config.toml
router_z_loss = 0.0001
router_noise = 0.3
init_std_router = 0.00985
beta1 = 0.9
dataset = "wikipedia_en"
Below are experts of layer 17 (counted from 0) of a mixture-of-experts language model. Rows are named router (the router's row for the expert), gate (a neuron's input weights, with its number), up (a neuron's input weights, with its number), down (a neuron's output weights, with its number) and show model dimensions 240-319. Each number is 200 + 30 x the weight over its row's rms, rounded and kept within 0 to 999.
Before each expert's rows: a language model's description of what the expert responds to; "comes before" lists some tokens at least twice as common just after its tokens as in all text. This comes from a sample of Wikipedia text that the model never trained on. Tokens count by the router's weight.

# expert 21
It responds to: Leading number digits. First digit or whole small number in quantities, money, ranks and counts, like 1,000 yards, US$2.9 billion, six weeks.
comes before: " |", ".", "–", "th", ",", ";"
router,229,221,166,223,212,240,181,197,183,176,204,278,229,244,181,218,234,188,186,187,215,160,196,167,140,227,259,185,190,193,184,203,169,146,215,148,161,271,151,226,226,173,225,193,173,170,248,178,224,178,276,212,198,223,257,191,161,242,209,181,192,175,213,178,215,210,183,210,214,198,209,149,166,226,235,233,170,165,209,213
gate0,156,161,202,165,236,212,197,190,262,160,200,240,210,262,196,230,203,165,206,217,204,160,194,214,188,236,187,232,212,191,166,183,231,141,209,254,189,209,201,177,214,190,227,181,214,168,221,195,149,167,166,180,178,222,144,233,145,217,198,251,199,156,149,236,181,197,233,195,185,234,219,212,205,185,216,234,203,254,177,176
up0,190,225,146,129,223,230,246,198,297,219,239,186,255,151,239,126,183,218,196,143,158,233,209,205,198,156,162,186,217,244,216,220,184,222,222,167,257,209,178,188,245,168,168,198,245,177,150,123,146,233,156,222,259,179,209,207,218,164,173,195,252,185,202,181,195,204,162,180,173,174,165,224,215,193,208,244,215,172,184,205
down0,163,236,167,268,185,178,180,183,152,249,188,179,199,245,173,166,227,219,232,187,211,217,247,238,180,233,226,165,178,234,179,211,209,129,231,203,242,197,221,205,146,176,178,202,193,200,201,174,213,163,201,153,197,209,212,171,173,203,161,201,237,223,250,217,240,162,254,181,198,230,175,128,140,188,168,230,227,200,209,188

# expert 33
It responds to: Demographic plural subjects. Plural subjects and percent signs in census prose, such as residents, households, they, who, 24.7% of residents were.
comes before: " were", " are", " was", ",", " have", " had"
router,255,232,197,221,167,243,184,232,146,166,217,204,206,215,133,201,249,212,207,223,200,208,207,192,127,237,254,220,188,171,176,184,171,175,201,164,168,235,165,229,200,160,185,184,181,244,262,218,254,127,255,214,228,199,240,196,167,180,274,163,186,199,197,176,232,189,203,232,177,232,203,185,186,185,242,227,196,126,243,216
gate0,222,221,213,214,187,195,211,176,161,226,229,231,198,224,200,201,213,258,193,169,255,184,169,146,238,231,153,273,195,229,185,193,144,208,160,174,231,250,203,246,195,195,171,222,184,214,197,152,212,164,260,190,219,215,234,226,163,227,254,161,201,168,238,141,277,173,245,201,258,228,168,218,220,229,180,237,175,228,232,153
up0,266,216,210,167,190,210,234,182,160,234,199,248,233,163,200,215,172,200,236,158,189,128,133,195,229,148,208,250,216,228,154,215,187,177,213,199,202,175,229,239,206,192,151,272,222,218,205,196,217,203,252,163,244,236,239,225,174,143,229,217,205,201,197,180,183,157,223,269,217,199,171,244,224,221,191,180,216,201,215,220
down0,212,210,240,223,183,177,182,190,208,208,201,123,185,169,180,139,177,218,229,184,172,185,249,193,227,204,263,137,253,201,230,209,234,203,173,206,226,194,175,160,234,205,200,244,237,207,154,172,196,222,174,167,194,251,231,189,215,196,168,169,192,206,236,222,206,235,205,198,190,192,188,197,299,199,231,166,197,174,200,164

# expert 15
It responds to: Digits, months, dates. Year digits after a split-off 201/190, ages, and month names in date ranges, such as 18, April, May to October.
comes before: ",", " ", ".", " to", "–", ".\n\n"
router,256,184,209,261,197,219,169,223,184,146,212,243,236,234,181,177,212,153,209,190,208,214,181,191,147,230,248,200,176,179,180,171,202,168,188,202,217,212,173,222,210,145,204,209,182,203,250,180,234,170,229,195,221,228,248,231,175,194,209,205,142,154,261,176,217,191,170,165,195,232,226,164,131,180,227,230,186,165,197,210
gate0,181,227,169,199,243,211,201,193,197,159,177,160,197,200,196,184,206,179,213,171,236,203,195,174,160,174,215,189,211,199,245,200,160,150,219,204,237,186,225,253,188,129,195,135,237,218,171,185,185,215,173,213,171,184,217,229,249,221,164,206,237,156,202,228,183,221,194,212,164,163,196,221,175,233,236,191,178,192,215,219
up0,193,182,237,254,151,231,168,210,198,243,174,243,164,185,212,193,193,228,231,264,220,231,184,209,163,210,230,205,195,198,231,210,238,239,187,228,188,190,177,181,235,174,197,245,202,155,252,217,164,158,191,181,214,220,207,164,176,259,222,177,150,216,196,194,194,199,185,184,237,237,187,157,174,200,184,222,211,227,188,173
down0,192,230,205,198,195,246,146,199,183,238,216,197,220,210,183,199,231,210,199,145,244,238,192,231,181,253,212,251,186,206,198,201,165,203,190,238,233,177,212,185,167,105,160,172,217,204,164,182,234,195,189,208,213,175,203,182,168,222,227,187,212,162,230,234,183,226,183,196,138,239,158,235,148,223,178,183,180,183,204,188

# expert 37
It responds to: Later digits in figures. Middle and final digit groups of long numbers and years, like 000, 500, 195 in 1957, in tables of minor planets and results.
comes before: " |", "0", "5", "7", "1", "8"
router,269,206,220,232,195,202,184,204,178,186,227,264,224,211,164,216,225,205,216,230,189,196,199,184,139,222,226,202,203,169,192,194,212,157,200,181,165,201,195,234,196,159,195,176,166,184,218,190,188,187,200,238,182,228,184,231,186,213,192,188,150,191,213,157,252,184,196,257,200,197,226,143,156,186,184,228,149,181,199,219
gate0,189,160,203,187,276,203,227,172,184,159,227,189,192,195,216,249,184,196,175,226,272,234,190,235,243,191,197,185,241,246,258,207,218,216,156,207,145,250,195,218,183,228,216,204,228,188,212,218,220,202,216,184,195,185,216,181,218,160,183,174,216,191,199,168,216,233,218,231,201,228,164,172,172,141,215,213,206,190,233,146
up0,230,207,208,204,194,224,172,167,213,179,253,215,256,182,228,196,232,156,197,183,201,198,200,211,207,173,215,189,202,227,147,180,220,163,150,222,199,199,223,154,245,163,151,139,214,167,180,209,233,243,192,175,221,217,192,210,187,169,165,245,165,173,160,230,191,215,164,218,169,257,170,227,228,241,161,150,221,242,172,150
down0,195,182,226,208,213,170,223,179,236,253,189,170,168,215,150,238,192,175,209,198,212,256,258,184,238,227,242,240,230,210,242,178,226,255,249,209,138,226,219,156,184,186,222,240,224,199,214,189,155,255,201,241,198,205,156,190,192,189,208,173,155,184,222,213,204,156,182,185,195,231,213,216,138,214,180,183,273,192,273,233